Weights of a small mixture-of-experts language model, trained from scratch on English Wikipedia.
Experts: 16 experts in each of 8 layers, 224 squared ReLU neurons an expert, 2 picks a token, a shared expert of 256 neurons.
Below are experts of layer 3 (counted from 0) of a mixture-of-experts language model. Rows are named router (the router's row for the expert), up (a neuron's input weights, with its number) and show model dimensions 320-383. Each number is 500 + 40 x the weight over its row's rms, rounded and kept within 0 to 999. Numbers have three digits each.
Before each expert's rows: "gets" lists some tokens that make up at least twice as much of what it gets as of all text. This comes from a sample of Wikipedia text that the model never trained on. Tokens count by the router's weight.

# expert 7
gets: "=", "\n\n", " Born", " Location", " Total", " Date"
router:541497459566450545515550477554468437448554446524512507493405457519511437492543423529493494482481470524469424582493484594523560494494522586552541589519491482464471466542470466479513618442528517
up0:481461540511453489469501524436492529514534514424515502543479539444458413549500502433463501504554440495434502528517515513477524542498542521441472525417544463485446461503519446453515586507463474
up1:492499506483498564525515570561481513515478545449503525518513479529466445538489436532503473545476515514536487430452512592415537608514480493533482513600482503427490457506497475549474509519478524
up2:510446418485494475486576537470521591479554455550495469498498433507580404512568497535593510483470476443511455525509521455571482510451543434509508487551521458550531423488518470474514540489486471
up3:523556488498481459543491477496518483459441502487494517507516450519494442567465482455479577490569494496497498598484474521503465446428500499514547470495415474432499489526476459473418439500520555
up4:548462513521485466447503454447461469594529503520482499524527489541444453470510506467445581480391478519524454522531457519467468544526564523475423549602517522445494517540530489485489568549495458
up5:466485484495501520475609521524474547561527533529512405484483536455450475483489529574436570514453438478524466477512455588500527574611487512546516460507427549500557483500519509568464493456520423
up6:530532527514527455495431474497431500468561502534475426465513446499525558477557491466568515515429458536483478466450506492481519576402511533478398561441485520529528476553486510572503520428496507
up7:504501463565507515414592580464574504494495441481561453439525520407534495493519522523450545490480515558549609538594519468413496522475560533530514438589573471449487515510445428562490474493536469
up8:491528513472487478514508458458453485433569458498514478487504569509483476497537472523575457456553403487498501476476490443442517477481445479537473469530460423515527527538476421530481430471558553
up9:520513482525497481527555487483542491517482491439487432529466479539491562489564509530539477537445507546560446511534469470615479480449475498537454481492485378460418474533554546568451572500499559
up10:566516443456458492538511512517548564530534497511469519513510478548537507453534507540478445439512505509524429530472435513482534473541532476522516490561554587484512501561479417548447508498571456
up11:519475456501478559513421531516474562436512460473513486527559513492500533464495538518552482501573454526417535431542565492490531520421486474469444536524455487620480512495415476497454523478503447
up12:484507470488487473547540498456489492451492563440464584563419544511524565505593434490525495512564427473529549503450525438528500426470488465496510535485497509446538515526493505555517534533519521
up13:477504489421475510465519471502471495546576443499511495495474480555465570535546411469504475468517446573551485505414470544483498509510476458534477490524514449552436549496477438479546515523479523
up14:525533538471525526473518510597488477506553576450463533487551492579510505413539473513528485504542550480560549521493434500546509516483512496476464502420537496541468490553589534524357484526500463
up15:470476466589493511506494492497554526513443501505378444488561498513510508406487586454454556419476492483476556467496520494452534479473562481497519510558455535496503491520494551455477570539461538
up16:583474522433586491525466523518502503568469530490470486542505455537516460539546432527465475521480469471463590449435522514512541463495455586512460516475498460446504465513511465456469531498495439
up17:508558518549488491477529514479518566545472497523463475539500482541512441460503537513553526477549504487555464539500478522460431464501503492526489488504534517497547511514499505540532502450510530
up18:493539467513486539447448465438483519433478465496544480522451556518523500519455517493470563481570471463535492459459500559521417572555503552449525489546564500528500529528513482521545502397515448
up19:446474457512490561518515451561474497451511499522499457517490432544429528536567528466500454459499468461520500615518573538532491585544498526469443459461510525412485536541545516493542423499473493
up20:540591526510497480551457483432525467472438503517452453529577472509503503533541481539516481461516501506488517446520457481445504442456508429541462549501512450457487516531528470436509568607516577
up21:469531474531564465529532489476335441467411496520468433420442468484454532476430452539519439565564478529533496523463451471499526436613569533581485516533455525543533465506433474515530496460454530
up22:540464565467494490552575454438424504538494475513442501564474465468467506490519425495507504448515494538495471469559399477616500416531525531505480508396461594480541485433478467470450434532485512
up23:513470515513510482575598564450474485440500547535522477540552539421512547501481495547523581499511498510440475457490524500507480514471526476495498529518496531457522516440429461484447580580447515
up24:506503499485514424505482538489551505519561558499475440546456525500527488469521498558494503454492435578518462482467424513526551463493462405552527504477473515518416529505539546427465519408585509
up25:537469510524560574493438415515514499520601544570513472480442553565517479573490489554514509495500497548457494528427490594544452475429566480498542491529504536553497524460460554554528484516384548
up26:562563498451457524572531454509526410498455506549570511554468447402426492550461401462473491513486519451485463556474440483569477503517479537459497522568521444507468507495440571499504475533548483
up27:459568498506470502409466511491512500517549498440521526435563547544513468549444452526467505491429480437537494489454457481498559490494572550500542542529504478483493527460531501510491472493493502
up28:540472481569487495514442495507558488477493571466530559458499511482448460451536467492435518489462530468419495559503456501525544510427537570515512579483469489540497465486501463523492589531604520
up29:543472417403502437466488537455526485467499487557530499521492484562545506521488494508502439424516462484456493483416485490473493518493456539487492530510532523571454435532550553472492473488442529
up30:525472519490480547462561499480497529542529503506536478481444506494446491466463459453468443529550592505464449526550567551523411504478467562455483530544453477521498556508509522476539491485514455

# expert 14
gets: ",", " and", ";", " was", ")", " which"
router:563515502515463490465484472419512500534425497491535510502479545520458497463504451473547415578465523517448566514455540449496458450492493484517517580543440477480467496509486502577516512466499470
up0:537527562437480517479533525482536500539490500538482477509444510494542475455497457459495489428498497498432468509464530476551476513410607485530462503475561524463415452549547469605494500456487478
up1:519434490494526450473540512472516491524512514599445536536480529426552508587537460471469508465446419520558519493505471494395532493547553523533493524379449461472473459459498478511476507550482506
up2:488539502490526445552519457495474465486449506444534555537470521545516417521571497525544462521511503559429512448468523482541522518532465490461427489453479530479527564540459500479474571508523486
up3:479493491537509485458491471536446516483479540554541496458522423487472568520515447558503490462464465474510514469537536446497519509476476489556511448493446514572523508489487565580487560498526545
up4:466546469501491469499512502581508518519537493436499492516441568453502456527513486484448399513510519560516502520516497557492495479484578460467552470540516489515466566486520586550510489461470529
up5:485452447474542499483484527487498522434406480485531432492476480430500527526568461509497503573476491503473424449490541526500493483497490503441560464471484473499538553479487536462474479446524516
up6:558424578475438576511522531557493429517565512540462501548463554496556488425497451542568434482478523513532478511458529424501528515430498483453509461567454420459528502510532456525565444522471471
up7:527482563483506502509515488452581569552468501462494516544468506532490504533465476474546476453461568464545514476513453480536521525540552536460409491533506526494472457478501487522558573431434567
up8:526419548499558534536531475467444518467472456481473536519549466567540574479530505463480505492532538481459537541482564511524453485591475433570437553440451486466464522514487545500549478546448536
up9:497420429456488498470467476525411505545454519486486515371479515479476509492514532569508511509521539435452454620512481438552521528492567480526493471533465494442404506464489588569490530554528543
up10:499472467550506551461449511509533467536544495519531468435536477574407501489522583553504459553491445503534527543456498484447523507527583461463468476494515506454605527532466457477517529518515492
up11:514522546472423524489449484568537504447508509512493516469482460526528528551551483585484486478514545497529498502471545516519557516570516534453523482543483473510458582558547470581436548428481517
up12:514447516542493535503562480452528463477469492435494426571406519468464488490480504508560440532567505507542519499616486525540536515556499430476478540488531606529482516523449508509473528531475554
up13:514535470499538428505450481467441507517523441538534522483574483471469492485463495516557550509582538501512504491457432478538443517553463457533540521540504485476532462486541478499478552454462475
up14:503509474462483484452484468530545506520467485507483509447495570492518461557525498534557543506450502478493547523554541495506416563487578567565497528436458531506549529539493495572506524505439488
up15:472469472480482425439511445485476495491501471497540515550439483518545559443474466464515442497475480530535528598491514404426505472527412557507511577454465458509477406470452510554597566491511535
up16:446501596521506493520493518508455488552521497503523482500495463535510502601530449494465515539498471486601481432567540534492512500528498437484486538479442458483522513485491424432505450539479435
up17:473497547524448485484479429527467494556548545559491580553558447587453524552468487497464501500450531464450543417557479466567530455531468564446536504495417518441473475505476526472477509519528438
up18:485527538514603493522435558471436486574488514525519427498437536537474492535432509543459536471471486425539513535511548450477478499517517544480500516519548503428568471512477558449562484496504532
up19:513540482544481537456521486467519470468588501423542522483461493404449441452512584496484503566497507551545529488465519521496474457475512549484512544529513418508525508451492560555501535470539495
up20:478508555563542516471468447489458518519486508497505491462484529443489538490465490485551439575500448510562493493586524434527512509472528483504449532482459463517546549580521457518464463466516558
up21:479553540434521472536456483495473454522401550513493592496484485506539482465470537460571425502513504501566501536510479490589554456482561444507506479513465588492516552535486485470465497444497567
up22:461494483619518469514496530548462469528472507544464515563432490519555443510583516490553484495531456533570481536551414553444532435531485430536513470519539442488529535498470460506430536455534499
up23:516440405492461532442567484426576525472434465448519485566449502497430488403490513522507487500483497569478486466487449476503537497546503600550510463474477503474476489531445489562485524454447492
up24:518440559486478510533463542536437468449521508538473458496516549476479497520545566557506514450467525496509473586449411516529539504529507424471483459478454549587477490429564516521481496519470516
up25:503515545472537516464513439537466493539540449479474530501515445497537523496508540454480520557509517509461454533503539591495510519498497505491543477479512494411523527484525525481501560552455550
up26:424508503538557526523570486532513524490546497458543516493488497392459475440483531485501541517520507414534570541503512480474495589538389465513438577495497491529529498503490505457565502469553417
up27:465506585581525568481408546536489511544513497512481518514441559493524527516494562458533540437466435500513495484487445546462480506420520473466475526532467469447528484508529604521507444481517430
up28:576518488515516507490507490548449549401469488488534571495449428510444486521473548580476482522511461480525493475531504477475482489502497461445504426449490493525527505485468455501473523498487545
up29:521542406506478564490480495453486504511502556411399486467496453465553452504510500510513461406492481517458544527524434447585492515500471541556535476502485552391464512477542424516518483483526476
up30:532526495520506521394549502505622489534415537583496493525534556483492485543525413526530481543544476546466507449605501520443504536472545537519614483453460481479506462477488465514483478471548517

# expert 10
gets: "-", "–", " \"", " 0", "/", "  "
router:504549459486523494443423481474537505497495525489505486595461444442525450506466477477451410498448483470544523514555567448492512524477468460510490525472481509496499509504448490471527526472584601
up0:599418540470533443445477527538529588520472552478511544432518449516512483345538521454553558501438457508529429481501518440530520527471483504537491521491462475477496515543541496486591499540540574
up1:484541468515499480530486520517444470569469458508536512547504529523526509452441489475494501511573461476483585489431508501476531526488528488553563508501460470455445445399457576538444567454526547
up2:513492549540508392489540428512553514577476482577525480523554540494495487523477484470443504537505540507468537468486543472536440481504445473532497533437524516455564551467473459560450570499499490
up3:512527469509523482530456447526509556522441493508585585499514484480470509525472512574522449468540435542475496535493494415499513463538529519525475466516526461487496600546525525529547543499499505
up4:527505526455468425532545499462479462569492498453527502448505441533401506541521470534503521494540479532526476470536525532485456547507512476522468564484516445429500535477436507568495460491448550
up5:508498489507486585503463419522465534506488481426474462461489459482508527481476452482539549462475540538464532509460485521518519522490468536496556499470451489435512455548598499551506546490533511
up6:468590438549518516514395527485543477473496522528533441544475516458519531510506559526539548514478478578459495537475538536464468444459444545463522472499472440498503478510492482525506520546508481
up7:493513478484503437552475543495481491585536547508480554512536504421479439498523446548517488548545495452506529483474455493523465499485542466505526466482468463539529493534526469509556554419497489
up8:537498463512452486587535562438520518554515542481560477524564498515492528452457406465500488530489468541492484564508494509465522536480553525515469519467471390510557543527465473576508472534530503
up9:529428502522510600548532557411520488491518521541542493516523516517517532434526453534553481560523560561476478547410528509552449510501487550462481524488525492514506405470468465498520506551469508
up10:512470492512504560575478565525501470478530423481529530507573446388447383431440520512533541457495446459486457500461387466516492501503516566595599495541502549516469567520499548538566528517509519
up11:470458567501504450547502446545524476473550571482477502490500488498550446535567547536438504531476541490409475483522530507431550499501517557500434394483528585521522492527470534514518495498575549
up12:489474491474490468516553491483560534539447536448433502475489478550474564499490471504444541533557586445513450550523509495506471562525481603442524466554547467456537489491464474417525524533553479
up13:469531477510491510500549500496598520492528526460518495490461448540532477508516410518485567474494410517534523469491456452490473490456517460508559487568454482518484501513475480547460447461451454
up14:492460500417557435523433539542504512413536470526482491502528442476502481506449545586506481519452521555460462495615474518511498463457432546480515506451521461462464552584554434537539526491528536
up15:472562511493481433503501485495481466546500498502511486510499517471496447494517461505537405457552432508486428591567535508472553519532542558484517437492456490509594559469462461501503476510458548
up16:476517549559481530416513500552422532503498441515585452538535538507430522508497519511525483453388541529508515520518446532464502481487448502435468473539542462519412454599510484532521482463506506
up17:510493480569514510474476419503503542418470511488490465512483501474498560584492514481529443501474440467469510522573384476496493501453536510505549493438545537519462562444453541444421507547480525
up18:488556512495522487460448497449492521510445527492568488500476477462574422499457477511480541553525429477471398458471520472493435547446427465502406500480512494495526450472469439515503479483474527
up19:512566525506498429488481449476552473465510577537514502520496496512510541555553429445489522434505523469575459513518456512487461447489524510498498446487545483516549503555481452550516496538452505
up20:559482473540465490518480492543460460501446511511471385412576481493544521554609474486486486541508560533494473515511502543450516485471502479423453551510468444471550492503484531476497547553512471
up21:443584449467485502433563474479564445462476528502499476499565525470486513506527585407476474496509559494556488629605469510542464508512441471491507494418437536490552568464530525455487479539577547
up22:480501555441508510513478554534479440465503499501486480519483540494502574481490552514551495482498460450435528446488490518416451457456487529434507505532460481516534491516563539454482542508488426
up23:551495472497467498472523548490462582529447505469500458574542524495449488498498401517448420451497514519515460472583538481561601479461503525503440524467510526440494475455457532478477480525503535
up24:509498470473473495541510495488525424485606440488510517505541439445508514468497550562503462511539567474519463500460468523609517438539480533527523477555521501496458502511522559495497502444491524
up25:464432496553513498471461511435481535556465500525497437495504503500511509485510438457427555499507567529529527551520522572501535518534433519477492465501571541406408513485507516573491461468508488
up26:473523541464465518577467528534503538482471503526503452485543486441527511454497514463509493506533461478500460547485544438546528493503539449558520409454533546517532485484427510526554534462510430
up27:469415535489482464500414508504492524543471567510497517504525542524540509525536592472467470421522465511497523566507530474524504500544543449522556516475425465485426453441509495539533477446454432
up28:528495531504513572492400422482432448461487533519534465516486536487522429533411493479525528555590512487476506513479480445414466467546557507546543511523515533541516458490463477529513502483418543
up29:464474543522421543551515498392558466555607423453533507507496530535487523594550493581456541519479478585477528498459530466462432489485468413486508498521460563532537508523454499515537495478426495
up30:479397456482551479522525469534510502565480465486509510527565534450537490434547617512512513508570501487529519506525470464529493454493517466510504580553497521512430397495500598447459510476503517